From a checkpoint of a small mixture-of-experts model trained on Wikipedia.
Size: 9 layers, width 256, vocabulary 8192, 118M parameters.
Experts: 128 experts in each of 9 layers, a softmax router, a shared expert of 128 neurons.
Training: a variant of SOAP for the experts, 6248 steps.
Below are experts of layer 6 (counted from 0) of a mixture-of-experts language model. Rows are named router (the router's row for the expert), gate (a neuron's input weights, with its number), up (a neuron's input weights, with its number) and show model dimensions 0-255. Each number is 128 + 32 x the weight over its row's rms, rounded and kept within 0 to 255. Numbers have three digits each.
After each expert's rows: "gets" lists some tokens that make up at least twice as much of what it gets as of all text; "comes after" lists some tokens at least twice as common just before its tokens as in all text. This comes from a sample of Wikipedia text that the model never trained on. Tokens count by the router's weight.

# expert 40
router:139183147167090201123121106132122095139104116115100177095097136147118154120211211144093149151096106172083083120128195075112123111210106156096093153127130128074082121097191080092085149108156125092138150122093150169121109151126079077179080160072125127070149148127108131149123148141103092157103138116143117109104104099128115130138122142116204161142106187146173150111132124147097085059143122161129135101121143070083104144120159095132155131079142107180121089147183085144153180151102123063122131098129169152071129118090070143108171115144114106126111069142145091144116121143105164116161134131106139089131083114100136145075147123169160062117178132093154136160152174192063134136122112070166112152184085116133146113169163097155146154187104166157136161189145075155090160126134085
gate1:198176160118103063188087121155139180060113116102144088086134120135130120102149149049161161059108069095133127106111101133139166104192161150137143191154129098099105122149114089119155119160116140113094136100103109138144171158084177138133212150073113129132142159105119130145121115121142137142074135142093153120095055096108196094144141103182114131105146151227129077124093156091149096136138100109078154152134134182146168191105076084112115138149104140109136106060106160137115047120137161131112149092106129081174108168157139115164152067178148151153095080125156113097197096055094143152139143111100154112103101074143087109146104133148151152132109163131194153142117137161147145154156145155127148123116153172098129161120154114099133102138139089143129070172168111152041150166128105
up1:136094135149120083135165136144154107108116135099154152133189124111121109155156186137153105118107170237127116194167141144124128144149111084128073126164121163145113091046098131068122162128109084143083134117126147190131131094131096131146097123098133162153117189117067093133123196154116099127104118152139163093107147127123102123204153085176136165141127133095130096151140132167133116144161140128108057156076120061191118113147152030131168172153107203121108088120124145109210149115163161094176182165098145142161163116145100160140139111155093136110129077106141193132141075162131151120125169220140151158111105142130168066084116153115113124093178072131132147097083139139101097140108136115133082128119132091123117187127148109159137140084176096117070100039132153151156134157111169
gate2:122076065192106213076104179092140224123123107105163154151122133065118138108142149070054118104096115084093112061146117083100203113104116155178103117063135173166119077110102115157110110191137139161063096133134140164102118121128118128143119126119124126094134130116108152098084160172135096103061086135145063104135095152066136147123085210134152034153157058122129154152085150140134147116084142053119178075170092143169137143144113139144154115076114086140151104091151121147099136122135105138147130124156095140117150162174177159150108121161165151159113132131128141165115152118101111162083180108119115149167130079205130125110155126109132068134155150141063106133153095120146122141159128130168119165198141189133150103144091135153149135156104112109146170156102132152145151119143093
up2:167110113096133161127119108187161174114129122121165138140114178117144107124120128112175110064129134192086150186195156151152093129133099101187093133171177117128138105077098111154117156110141206142112138166136147134160115133000158107144122180111102134088124082156117095127122168130103132125105173135127116183096202138170149112100169139125100116092140141139132080085120165145091134116096154151089120118110164170107146137117120095127137073141124115129100165111101139090199150116113117120171090191147172146099153063108149182130134147128052121123037155161172106130145131126202121130189157161111108124179162134128176160125157075060110110159107116096136133107141090165091096107140100128110178112063120152121191172131110126166204124121125153100100115113109224129154121162152148
gate3:104170099154133125176096153141141195132112042096151128151105127100130136146156090073134149151056209149141158127132132148163186135143055150150151139153106123110148151163161105144137115100157126097152148165117080193120118147102097076152117104125119046169142155090131093121135170102158099081099062121096106093149134155159127118127114135111117125223149125135140110108101121134141136120188133103117101178118143137111162165152158113135141102117146096205054164143150168073169111137124104142127069166159140125130147087110115157101153151069190123135065119196146113140129148174145113105103145128124122150157146193160129155144083125119115143164119116070149124175122130155080147125132114086166192081126180156206115112138148145106126229198180134133143154160091149189074142089105112
up3:123163138132080102142184179133092163086125113210077166163138092081125103165145139066130157109178165091127087142172113134116133150183096077138150130105064141182167097093195169126089112193108079137140092085096099124177078130147119099161168156141147125085096110093147130059110179093158136136140145147097107109117118097154160175131104138139133120108158093131118137166099093050081124171170121155083129111164190120131123135150150165165037117100121138090136114165180136124048121160125086107113145155138099149123158107128139135134162158172136110112116107156101149102126109159118118085156164146182125129138119124116126074095122129190159126109099137107195200157139125152155111131154077188093169116139173157133167089136104174164123146163135079173101066193079156166159082112124109
gate4:099131200092147117123148161145150128124128109092149158149087039112175121106130084184105088174116163152122136140166104172125177070143075072132150164069175108142140134129169107168175183122141118093145125097143133053144163125098128142167137071137188191090146092103115140174174059093120112111101154163152144139130107151102072136134120157134095152138146173173172085125107077144143066095066107091109182069095123133138168044135070184179203124216135095135195081134180133141141129129179158154118165173158126100159075125135101149083159173136109131100116125146139129147133093097105130120191123109177145075100146123156128157115107092123107089085092147183170111123149108150176148078142134144133121150141130114126138139127086163127115090114112113084130103107147105138130107116154091
up4:165155085105143131078105153163111128159125106063130160135121095153137179108093180124131119102135159158120150095155120118140157129148172123147117134124107167096136135130097105155107182072149141199154148115088107144115096087164138147054160129089163108134118132200135127128158057204120117138153080094113153085090142102086109114161107064085116122158087105143184151105157175136137132128131132146151129154151125098145060093135167072094079111108131220158075128184108084099153131188151068111139126056150138181112168104112091112126130090133118129126194100115161128077187192094106078167099078139097153143086122151144074080170098144133126139144074098119083116068136099139106090178129183152151093087164102134165095121103163116168154161179123153119166125155170099174150139147152183
gets: "′", ".S", "00", ":", "0", "3"
comes after: ".", ":", "′", "°", " ", " U"

# expert 46
router:137081139128161069133138127104129127123106171074116132117121118104149107091097109135109161140206113159155142079150110108136109172137095165090135113167062171149162098147108125160154155130094114113130141138159082080080130127107151121164164157179148158148089136145126100144164063099149138166124156119206183098156091054147165091159112117097128084170118128141180081141134155163203169091104147147177100148107108113073177088133172205115102096128133122128094080096108138102157164068118160143132104151166127158053125103155097144149126179101089140078157095141100121122160162130115132174115108089191178170167150172089141137055139091141100174096140116195147122165155122080161135113130107039137160109135137075133157118159125095128137078136164105092155122117217091090153140101108077
gate0:107113162172157093138119091105152162165148119146125135160125131132124094122104072157139106169153144214099137089103091192165156161111101185064122119110127118091115113142183131097092018113155170159128180120141130149154122014101100181115122150138117122140104123134153147119116126147119143146141165175122097129143116120107136190186136142111156115110125101200119151171088138161168171106091170141066133170035144093087134110108160118120129135138161127081149122091158141099201120117093155163141129135082152140166158132168108138125090158093151105132098150076098140077110101140109121152118141100111115153088189138120166176129100085105146112139121088138155104101137153178037090099187128102166122188122103156092137136173147118093122158147089161111077085108121220102112168146189114
up0:088120160114135078090117102130182150172109139101147144125096098178166169163102119128116126105118131163152146120143117106123152109129071150091137146138135160176138083134152136138137086076112195125100132103084155117075060077124100163087136154108050148107163105122097120121115148121149165158120125138152108160126124132093127193180087191148154131175076145113130143099130135168208135081143146123088129133100170111120136114183146169209106136101140110146158136090123126168084117115155097142108088155084191128101187141149137116151077088142181120152159121080080147197088106152122088114092125129126106147123144107128102244078134109107171148091122123120144146153143117109087058096069166120092169227134146097161139153083163151101156089121109087150018140154098103102142102117142144
gate1:121123113087155191144134070116101082149125110088137185162086154148130139127121111151120133123121154160151122093120160131169097091157153165146114094147148148078144089122092111154107164130071174117096174147119100104136153127118107066144184087192143157137117150096101065164101110060141149088068125113144140198083118069133122115113133048117142089121099077118122114135137135114118088142137065145107133104153107085157105113088136166117129134135230114133103118194119188101135179147111198177182152157128141078166116110123074183140132097123111105143146110108044146140158080154179098153137190123137087110161122106171106129108107165190177170171155109118068082164107099202100135114115085089134179157140153096121106170075083059133147119129144133137135059117139117121097122157123137
up1:152084073144164107147115122097095109157100188131155145182065144153162108138118131164083114212104177102097158113121122179156128054117210200127068124144184151139118169077149129149094145182152112144121143170109068100164092164148093110147211086121087153140160130167159128136155050093122150155106116112094163118149087099149141132098069110117121154175127137133124132133106157139066159109106116129136138099108117113120174081128139114111121076068099127149124116151170108111159178144094169147087136166167164122098120118118117118157093070123060157099125132157168139167135164088166106114123180150108096131130114132180175140098158182117162162084129125090098117125065149171134167165068111150126135096159095177075163164129090092127127127068048165164106150191167133114129117125115117
gate2:108138084129118129144072099140104134062212191103155142178193148184166187143093077111092116099164141194123127142125152122152111065164207148144112080094099199131140075093126137112144098084075130136118087195154081077136120148092116139083104089131139162097109110123061124129160172120146160156177144102118087120101151156138161058099138158179139131147112176149126142102130184166179098134128136173131082115110122164120095119137113155154120082115095157112139145220127084155084131134166147128170090154129120086124135046114175111136117168131132171155125097120131116145111140153116154168066104117136143094120114144165135142049059129149060159154092129069133212148124153077091147124173135113158157099135146111117113144124151109077160144149113127155108067142148131143104096116114133
up2:174121182130076177131179135114097125149133097099109166131105145147088143187142070088157157132138125121077140129122149172098147171119112126131120164182137117156113144086179159131091111091150113131129156102151120168123122140212102079064100105196121132122137099136185130099152174152111131108099134116130127093092067149092143186135154127069195192188154159129177106165134106092089129108112126076143165160132190100101129129176134070154193144121150149120082115120121128110133133125110154148121156127189103124197086227088135125072124132144150120128092138141172093105060058082088146089182107108148120149113157139087167108116111118178182112106159167107092118106134117125090145120155108101104111173084057091152111089161067135145097131130169104152122117035119120114131170153162092
gate3:137176148108114148100122130046078130135098139061171149203104111168117091140124172086144108131111163092153164132064109105126175043157103137146141094084136106182119085136183162160136126103121127151098081131138150136046127165082138096147124094118080145140124132138113113053131130065105121137095117159154056166094124124090131131125088141078125163149093138121142140081108144099161094120140130105163105129182139093117153092126079128196151137129079159144158138133181069152092130114170099125178098226138085156175135125137158174093124063117092086097086126109093130117115202114096111076133075096093070098131151093122122140136148121115063141066143129158126162132146135097108137187048144140069119137156133103131081137123169105162115125159102164117187091140118103090114116144105096
up3:194164146075132106085148153136060121102081122092148138205101108114095104169092060145162172119119094144131139105073156137121139130072046135155154156087103143199146103108155099140149111138103153162104109161165137159073079131099097123127166106069120123145090092129140160143126109110146144124111139174159158133168122158153151156134108043114121146127074123125186144140091144123173158107135150132116085176126169122146107151133157146148104104119143109114148120202162140107109135159126065134113149130175080074084182087149144125119177090172119159143132149083131132199055169170128131124070075146119065072113169131110175210110158119117069041089116150171134148105098080105127105151078144172162132085128100134156137151101154102103181137147107083102135082122084146096105111140149122
gets: "-", " (", "\n", " |\n", ")\n", " -"
comes after: "\n", ")\n", ".\n", "==\n", ":\n", "1"

# expert 0
router:149120158168091148120133101115102116179165185125150205154084128106156136125103166088113133126160145122169166081106135171153071127174061133123102069042128093118123098152084134084173159104138137124168157142171174112096123120181150150161140194077118128150144115108131088165157069089111147129126136105142189072102093113111088111119143103127150065165128027177114109105131159158126180065098087117127130096156127146073109118102190140083136085187039149108175100163146066144168181126134164154106140171125131138120160121214094148161166133112096115144145100135168117171181095161093155185070156114120140100135109096135092113116166098147110126149135122162164149153167147132089158149115182129147140076097094096129125142130128153143140128086137137129132167139150117088082151134157069
gate0:112082067101174106133121186105151153044129103141141082136131132164098097145139121110163175097160178142157167142116106069086146074112134139106138120176152125179133110105179101140106146118128165097146139143095127109160076161130126086115046135153120137088065149081135133120089136107077139149103179165085078071142124152123095180114109154162081171129152154165164096112123133155139139129184138133100169130170077125144074091141154147132147132136174130144149101155140118126165103124141145123106170122115125147144119109202138124089104147138069152112141149113111111136166079150084132114076158120042172101138114147204060111093098136149125121107170122164139148114122132084139160121085123093159108107052078097183196156176108139115178184111067113064181157140117093151148108226085125
up0:147110130177124125115135122114098113151109120108155122162167183157084184125145140190115160160187176255137119105124109082136136110145078166150093137077155146135043074140128134179098106180128124133134096091156155207124123189146131121114187139153117087162157126139118144087128095139120176126151149116159121161118094183126076137064143157183107189101092131141129090091125108123135109150188110179180217110149155155144094117120134172158132168121148160078155124180063157179096109077102136121147165140103131147100098129115063170110098172124094138119132112112150141068109099116162130115106103164131158193129140155120093118197112111103125145118078176128142128119144125141102059119066126176086162102148091091113145073149120042128139115136117114120124106147137152149135104128118072
gate1:069097126189121125145111121138116143073068122106114155095118159152136133097166148109146117118134122065132145107126106121089143119141152116132093126110195095094129122097096136129089080131102103199160152112153126110190091176142136083132147134084130112087097062113143155126095121160168121121127087078130056173093086108080156134161134130118128099084127126157135100145077166183099120141133107167092124126050127161155156159126055090117182168222128193067199118147100101157129181107128139131125172099068120107075156162061166125102117109173139093102135162074166121112084119151069181150185171122110111085051099180129146153084115157127086109163156112124137171135176109134144127135109123150122147117114115146064209158145121070143141093093176125070125149118135108158129132158135157
up1:100114144166100104091111168111106103056080158102120117089080086120129095128058143142114156127114145105156190165092135132133151099117165099160069160123147099094158127114068113104090137092112152151142131127127079149128171193106117146126188185114139121181114126100155156136120136136195128140126161085120154183165077144110115081082043120097113153111073168120136127123108152149131193130179135105136112182122145162106116092135089107153160038156147133160172157138115143139164152112152168117129092124108131075071095195176108160124103119103144095126162160155119109126084127161120184188154121107148177088138134117100147131117130130101058130101112044097064152168091090138128150136119174176090051185188109153075092189103120126131066136122158118154110175118162083152097122138094127
gate2:134121123207128164177113086112152119139167137124178123094145135104174090108201159075179099185149148114109129179154097113168159098136133110119113130153157097051161125165202088083084144147184129135161106139122037101146112151171136162184114174113178098112114130125115120103168173123078136098143091133096139159146158157081106064129124151141125166094115184158138084096168186065100131111123109060173158133104194115103142186147124133162133127099107125090122101145118189090101145156138138144164139124130106141131109139104155107133114125092123099178123140169137109058080132152129193143114152098127105131169088162088185110122157096129146092126114122122109172179104098167127138162139171163168117127193167103146050139109108099103148146125082082089150150147093108167050154078160085
up2:092135111170140051115120117131097216126134170211160068101150159126106170129136123148135177157155117121095151159129153098100104131077124071143146147140125146159123060154156118125129105105146097093103168114075188106152125113152157166128122108128093138116130135106112133181131085135167112145118192150085125124102108135149064168128112137134114177173155079109191077092109164173205088157190133144175150135135184104119091149116138092141116220120156105168127118136121142100100091151152095077096086118054175069118152124160095189095125118114154183126162084174092122176104072144118165154156153145103090073160153133098146141118073116145081146136163077122123138134121152103129101134107096122125099118166131160146152092164148201144106159127122097144071156076122227161111130148123159
gate3:128159149091090163195140100150161123132163134173177113177113122098127061120117165100169107148152140098184209111122114065114189140154129141131150145058110116176149118107202097165105108122176093112140101084173124174130083113085157102146126135126104129069130160174143171106122117137113133096186215129086148115092086170131151073149099115102107116166136116161062161082099154169204110130175181091140079094141165103119155100127135101111106114110092095078111109128096103145171143098124207207134155188099162108125119112146082166126149129140101201175148163116103110127095149177101166139110163076168131171137132081203149113127138137084150080117144160108146107126075103145125143109101152127122137109122144074125125142146092120089176121128116115158109140151121093132140041118158089
up3:168144146160116163119150108156061102155128119175141174058109141064100095155152147139115077115119123114105092142159145139126126157094140139126108113163149123178155127141165146161142165156146129140063099116080091137089110127166125125052144113133141149172122146109098093181156111167192137116160125123155105035160158156124109160110116103096117116170145128221159146141105111102108168115123159118121096100166220116081085132179143101162199109128134112173164155166151161055149154101101127212125165169137073157163144161167193104192137159117093135130153136122084115117101095237142087152078143149133111147107141102119160148123079147118090153107136120136155098158182171103112116101124128103162052176155096111133078146103075153106182107174143104112085132134138156135146110089110088
gets: "-", "\n", ":", ")\n", " •", ";\n"
comes after: "\n", ")\n", ";\n", "″N", " Coordinates", " Country"

# expert 120
router:182086162170098117155087122147081144124076119117123123114095131116164132117106204061094166122049140097163139131190155191118129147150107169118083129170148188124119138114137122112107146081222084131230154140081141111122144165151103157160118154112086128122149090123192127127157151151053132098194113102099139093178086058096092068126164107105101121151098137180108154090143184095143102102127156155115131107100154106091121149091164095090178104106143094149147103146101117105085191106119138135162164135133091093166093136153158114120152134120119132086057089138130107145153167141088138152126192104129078081146093102174136157115169128144102103065132180171146118138118138144131183097118108125142168102167093151110167140112168181112142134099117142096135166206130172103116132169158086
gate0:067126055178130114150113158111155106154155133136150116089096147146142059175163121184117129142135149156072112112122111154134083134130122153123100128117145106148123108110079117141154158128124132183151113136127134081099131168119156174126135096120220134116118118098109096204042167171080137088134161098099130142132119108092137090132115156054089126138141120107144115083114157165166075126129132138124133101114124113080142123143172169118060183165191144117184094136151132073100099128198112155147142139097189086149130096066126175108156098188167192141115136160131089113196166133120122165080098152072114136095127063163108125093116098114127110125078121139164207166055146083129157186078141158107110158168108181157144124085133118140174097101165101094138130180104134095180175117135085
up0:147127160158090092153185122094137122175109123089147109122136133149155120150124152185124138148087121250149157133081106122098078172095137209164085127132102135134114152142144134133177105129111100203129177165160105132142147070143099164139124123142081099150139157121121136168175164183132078196111160133154098123140168187152142127097137120121071122107143141162160176079144133146106167132159084169127128181143112040109182128133090131157139135093142155067151167128115126128055175158156145175139154201144137156131106132104133127108118206120120121179063103129163121162113070093066111111134150063137114128182103105155166093126147111137138124115078105145146152111116124203115106101082146114117178136088097093174117143136188106163105137122159112159186074135091121185109094082159096
gate1:155102162192132183110124123121104113151095156081099189109088140066133081161130110152109168135087096124144175134186132155193104141096134122095126131122165197124161080109133126135120088099153140149107157109117129116141103105143110118208138104165135157166174127129143096089107209124124147155142147176127141093167095138139114142131141105102149114163150141139160153126145122088173080127114170164157105090149157141139138198215103119168148142126067163149115130170174107095100195185128120095127170093125090109149116133125164165103116189078123154139106111095146077139171093100139028100056206164085162094123106116181123122160090120134131198120131153181155137141071186144116121084137084181094111183134173162125135148122199125097115144082105096127114187132151120141104126096183140
up1:087114120062182177115118098162107215141137134127115136143132138104099094102126111100101134123169156103127088158123125161116176150157152125135206139128126179143116167114120091144136071074148060158105121172091131131169117218159113171169078089119164128132163135147138170120126171143132101171141090140185092186098175096143115136108100155090113116170180132154131159097128086145126089169086086134130154141138161116160080099126147146067179097138122110174099157142126160049111150180151122100082162139121146131109136123142127140130184151127108140134153106120140138101148133158140145151138124141178149145141128136094106094086169156120140092187098144143114048051082122214127086114108097141090168131146154143020165150127152164118178143207070141099094071147186108160133117152162093
gate2:123144130145124160145076124157150137129137102169107135104200150134095113095151101136123114148116103137194088108062113127159122132194066134097105143129109149072109154092103136136090139100106104112097080106041157137165120137092136116117148085161072115188114198151208123113175166110073132071167124098154177137128131100125165143128183088128094136141121126125168121129148114169115103136140103148110129112155136123085133134062165137152132095119174163099109124132190086173104180114122137133091173139162098133148194083147142085134076190092123162150183111159134080153119133073120068124155144111144098164177067096156153152115136083103125158097164127147187144130108106158154114177105149173102181145125123083074107164063060149131110130046105142095115082136061139127153133122134219
up2:086147124130128106123176103055144068152098133194143116215130062112181094117128115106166147138167149188158191177106094140095129113088179105162096141126165126119132179141160102145140089136155171136077153170079120118104133141104128095142136151099114071121136163082162116133099164109135139148090108112129141127146125173126191127139124120115189140160123048078124098043175137160097107160141147130128111141085150073095096141108157191186124174117087117158141123161137115133110175174162143105162105155088227177174071041110152158143117141113109104178174136084119131156166109151157162116126112110115134140106136112135149118172166145106103132152093121117153122139139155119143122135130146155091103133206097141221145054175140150142092135133162148121154129165176160166113092085128178
gate3:147116182124167142182106139135089107134125177117087162107128135130110140077173194102100098119109079123118183081157137104084055130131091148156098115116097119125097099122101098157107064072154093175164192130126153138141168128096140128184158171147123100123113136172129134161120167107028156146117205114121137095211177126173155084121136126095109169105127099085137203165104132158115106100070132167082110131116117087146102087121083103159196119167107108139091089138093163138173105168114110085075087129075148128170135123103167145158169110114148127103156160126153130148143142174139159139132158137143069060117113089161135122166104100085106098105090135115121112098126133202117163167126154086143167164172114112143181116081077192108137086117132123138067138124165133165122130063173173
up3:125132107165140111091111098107106122148111112124060109154152087172073113156110092150151137161126088178150077160194130106173119125107172106126163174112101143122100110136162148118105140140052034071142135099125131105164204173120066095143178104106176077106144071059125132131062094098078204133146131139126169089174130180079128150175148130157130135151144090179157137114145102158168126151129157150089145132119149172105067108181109167090098122142145142157087144091148121118134178145120116085121136080196143126147072126127161139116114155122140090158133149171096138086109110135132137161211107195105128059142119112120135104100182150093142162129150123118161129152146126140105137119133177136109112161186112167095176141107062161109076150069114143111109094152188104122175155075187119
gets: " /", " mi", " (", "°", "′", "″E"
comes after: "-", " •", "^{", " (", ":", "°"

# expert 83
router:150073165151183107129064080116094167120107147121147106096084106133159107141128140147127071113096164101147139097162113149115102128170158098135128114179143119114104117104142166103120136199120149134116170088120198096100139161128074145154079083165092165149094103093170190074138115115137157008172049118125101125132058166171170132137171123171155120146151166086104103183132145159099106073131141100098111146131016142111081098106119061097158126112146111140171102131132141136113101134167192107098104130158142061141119079150127111106170184131113132127156155162148142130121157190122129093108063140082115168123114166099149140147114146134150106088130109163130092098161109149133137181223138164160111150163116149152125114140089124090113158151162112090168087127090098105168110179170140
gate0:090100104121136167065121108158050111124186173142124124141120147103145159157170125135076064151167124087125124158147140130195083125189185198112140099157109131027106147131145124181152143148164140160130109110064131101084140152147081132140158103112154168108098158136094164143127154109149135154200091121064190171139153166114133156105136196091124149096110148119147138167186115129116128079152111142137105142090121123106095128208081126178104134103140132137193100110160103104170133115116111166108115169126150124065091134085138099135162159108114131112070149240188127141131147131093100105136152127087087155115100092113109154115097167139164110135117106131050118109094120061107156168090161097182115149123142138137150132136132139087141166105152159111108155189132142104142173151224139
up0:171102116152150179099116075136152151087132137077180168119143130136124153075077108089145143109061133120075175130141089136116101150137159152138164108140093120130104076166120132120068144134113132119170124165162172113125148157166116133127124117101070115078076062138190071136145112105166148080132056126145145116170131162122122168182192124057093157152132151064118082138068168144137152072113160129112110145094106103206105104090118116156141106111092186118108130138095149099125059136116046106101182103115088128136087088096144134115058097082136151098090194209140082074161118125112128146127126111112149142133175133157110124166142158106141074122097098112156112085158097148152166120104137112094176137133025154177158138131136105113126112158100168097152125194113144118108075130096118
gate1:151161125109175107110065101109122159126182135061109112124120155037094081092122123063167138142148110078102165086110145150148089108144119144199178163120156106114098122113091173133091141116075100122119182157128126164108127049167062106097124111166113145120119147120144180178132156135093089124124140077126109187174104123129189179139157137140202139153110077116130122137083149134112176055151157119103160138106096176142158141141148146153103163136110139129130123089126136153077124140190128083127145094122156124175104132144078140142169191123120204108162120099102135175139105132146140119102098105140119128138113192118161115152094123140096116152174102054140125229118106076124131112208097081113147200069118090189096134139119112116176092088129127091144146174167164086125098141111147
up1:069104095081116126119122143113116086124181107101160171147100050089167137116136142099137062106175141107129126131103182120134177094149064157062101096104131120135110179157116155153090076161069072071127118103120143110221114114120134130130084106078127134159172203084063121093148115122171108148130086151163122159163108134120106095119146106114174073126172110139138153118162088137080191139153081147088132085101168127184158166132105141072147110098115188109112105177111101120175144137131103135138066102156113125121146153098066143140152121103146135141150125123190105162133147156122084168160144059162181093103141140113181125110201173170102122164132155113118102135099129166135105133192136107099110097147149110119107103112106095109144112117088157069065143146027113090115156110141184
gate2:138097183190164163143127160132089123095168086124169152123082100131119113095061143110156154110188139169153178176169125183101122124144066102158121120145126155178127134100116081092121084120113181164167111185122121131143060083083117171174139134102120144134127154154090205093201149101129188123156135149108111143168088122148121138132081129117097092184168101174187160090152109174164186099149154162147143134144150113061113094113114114164110126124168140118128084136077121184065155144133102157147085141118140118121159151126068121170131181135145168110159098117072117120113205115109141125106123155101170117082110113058118098123116138126196131170179094082155089170138111089152160160145128136110159095148181137112126143051197162079142088126140163080146085165157125141121132182126131
up2:079110151098107205128070121138126099137102148112140169131154132178149176095101125093116132132123171111087053091159085121134173106061151121148135155106158159120140142159145162199145173083129101138186095166080148131143135113120116128129088169141076128163151116152095154186118138144117117165138181111122146138117091127121115166177093088153155103115098119102085063151123090127152067135152147156141149144095127113097133131101116132125154104165110202162165110132126135166073088097114110135128077132071137076154116124069105135094120191167058128101068120127081152110153101158119102073123116127086098117048054195101136130111161197146122062134117154203113169110156156108172083126158138183160145052147119099135141108109214146138098117079150125180117142150126167085165151136144137
gate3:125155065113160112106127119193077133170171130114132114087114173139147132125148134115128110119110118118066114103058126100098116108120121154143135174129136182099103161125078120076137101204094088110145105192130129178127092088204134102096150106072087152134120106116187126130132162141143200100104110117117111076151112123085118103112159095151129101150207130113123123164162164179131173073127097063129010134128116165170130124166091136132128191137069093117104145119136092148099119123182184121097091140177116145158139116090162126169139126130165067129093085166043114096116101125115124074096107172135141084143127106125136059126110141115163065131118149104092187135136116136129167127099145090128167089196081125213125171124092106142076101114108125121139101099126135166189132095138149
up3:142121106130107135095107118103121128161114176133151133107109115151160171086141116158089124090171146155117120169135156124139135196165056147156114094150073105123145144130157112069167100173110163011065115145107077167123187141131162093147121143103097119105110073150077095141123122151137121116153144078131154101112132158186128128101134132113103120142111164118065178151114143136173076135127127142103121131191159112045140141167058169184112076181147111129097139137095134106120196185089085176110106130090104087098152060105135123099148136160098161094096167129115182115074130106101147188124138115104116153173143125099173113114205161094103083097167151118084207098194085157140123134138161088111141111149185099126133108086093115143091141105156146158158184151168203137154118133126109
gets: " E", " U", "E", " New", " O", " Al"
comes after: " the", ",", " of", ":", "-", "|"

# expert 85
router:129129119107138122183131131158094079158107069095132094108101144124070098075085130138141112168183150129093088115153097107132120163110106122092122173139133160131119081206099114179237091083128161091164148109087121098156109135125157088128166076178128136121146124105091159156129152132101111134169174114134115177135102146120118154115172155166085101124067160094169161099100106148140116145110120080138078116081131145089115118112169166150164158112157122173106068134105129108170127139121146117055167167183164158133141097117151149140128103041091109063129107125108033134150144109141150112133165141174162046172144153097116159134109184147090174108178123136131144158139161043136181137119123155175091100104188069080136107127123130100161179130174138103144141143102090147112173085103079
gate0:142082134143208095084104148118097165147165146105126140141081167105091069093179138078153095159152089094061185099123094143108109166197096110139084187116145113106151139153136179134166094120102110186107111124165117098141122138175133116150152092176127098103115079108096082164134162144117189081199079131089169176127099105100147114130146138112102184132137101155158120110185185124126092127161159128147133143125114104184158139104150123107104146094169160130084122097142111080173134096170130119151201096074133181072145118138118147119144115142200196105143141148053189083171112118119106106123168211139149103172126121129129159114135150127122135138068168149138090153101136103148085150085171147141105095107091163074062140098155083163133155192144165142148104117172135122142156180103139
up0:132115091151143153158088164116139152149111135176132173074114167092144158168162188123154099097130120102126166177122147123126105058095097118141144131118114125112083134104126140158111101090131182076134099115124116131100163128126138075139115181081144161151091096102101107054144141124117091057163184151162134133059149146138151134204160082079144119155166138156181106147093167095112178147115147089176169038100112149137142087153144149139163057118184042139141119092141146122185119183084148139137168119090103112114104114064137156095090193218120088122086105115107147112096101092149113147136120124152127110133141144133063140134083143094108101125040084170140150144104146141136126061078119157127147181097152086074124153101148130150148134138102166140159123183148098129187110083083121
gate1:096174094160112098104149077197115111126073117060120115154072092094096129121096142102146154154115096133128110088113094183168084101103150168136055116150144153115102105128093157169187150101179124133132207200112143141174136172179148105113105110190123073150169137161080148108156140124148181099114083129151135137136079179127084076123148118117133103160074128108113145133155091173124075071131123098061174147106141114083155134122157142133104073083157129126066112127102124137125159131127112071161162176164098117201139128107078112129153150051145148143128145154105101188149138126131094132149122151191177130183138111174176108122110110116118128087063187111085110082111076148107145119144095106162101176102144121123114166100136088111115161084058149146164116130094115058117176118130158
up1:110158111184134135145145108128163166090123145060087151110155110137099120100060111104107121182093138183201170089148113132142109063111134140156129145134130131067082180172135066132191131109145138121156160131158099127202142073148109094110178140209102165133117091142079119092135067133062084094142112129128121129097143186137145116112104115077027136118171131130164154120137170147089108151191112120126131120176135136121102151135148196137122142142117158147091133176113100142135125141120114122139131165096154133133181095137116128089138082065148138152098155128164116143096095161117140131199045152064073113096152127142119092124093119081131114096144096111135120158134192109087112126166154128153134136119105100085161112074198098144133148124085059109098107195175106111087206135177107
gate2:079157192098110170124140144148112116098153099119136093070148103101151146105175143138088141077221194107128138210145136094134110200127116143140065129135047092093115129120129124102115164108121110171174119137169090087147084084113105122147142141142103121080185135153148138173092108157090149189088146111096109090125117069110141138091175136104103177144150136114142114146147101145138136151151091049158180155123130129090147130086105120121119122161190163115181079041060159161135112117130136154072160203133111137111117128152133153170118125088156180157124128129142122122153106197109141100135187167114157109108154125130084174180120059081169168116112115190160135172137106139107197140065149071147167150107142141112141147063150115096116133120116115163127083139155106079161134122107097
up2:111158150132128144181103123102140176162109160108136136139104149167074157125139150171144125092080163139094080096157208175130139100116107110113123100126158156159171126115148156191129071084144136111137138104135162153137184105159075105084128213142112099168158158146129071196107139063118161111174138088101057134121130145185166136136103112116148149173142130133126172112145123155086167130150119072181093113180113153128101124140067173119121135116118118134033151125146131160135135123122117085155056101122104149166133133088129088147116151087185195126130125168126136103144110112115137149128117150095064108156115080122165097161111114115171117142169116151156090161128122095131100126098111060135064160144083079073145120196180120129201038226154117089113152097147101127095134162100117
gate3:143106144137124136087147128080097120120088125094153104157109120156138155078152135148139171119129213114143099081170134134077099088102176169144107059115106098153134103143116148171169168120122133208085132088140101109101149081164136117150098084159189113126130117102162182138075146155147103153090116144134071085116197118127083132109160117103137122175121130098103092188134122115153163159134125053163125163122141106157084128130083155132129056117120086056112141112135134121120125117109184087111153106125127136086143202086110121133123076114080192165161125115141098067161113108118149099150111172098135088184104082155118104202072146155110132140177181085118099141093147128079158142166109159105133069127094106159169156106154221137137219064145126147118150150172104099079087156111124
up3:130094122105159137218089103101149149101119129118095118125150188145131092164090081116131097114102091163101115114144127105160096108151108099153141175099101124069064087201084097143194107176113146074096161137103063108153126108152149107178079147106159076168109138178093130147175086143192114108163099124112147144103133123094140112147114126146146124092119103099168136121185086120164149087139090106098199112132163134110137110076094131093093094098147113122114160104159126147086087123128095171154116089159084133091159145108117180149126164153091211112133106116125141090114105179111162104152128147194149166148110123139173114117201101165075134114179120080096163103127148056109093099190144165131144071154125155063154159106171148067119179124076128121091194118086097110086135071115111
gets: " (", " ", "–", "^{", "(", "_{"
comes after: " |", "6", "1", "0", "7", "\""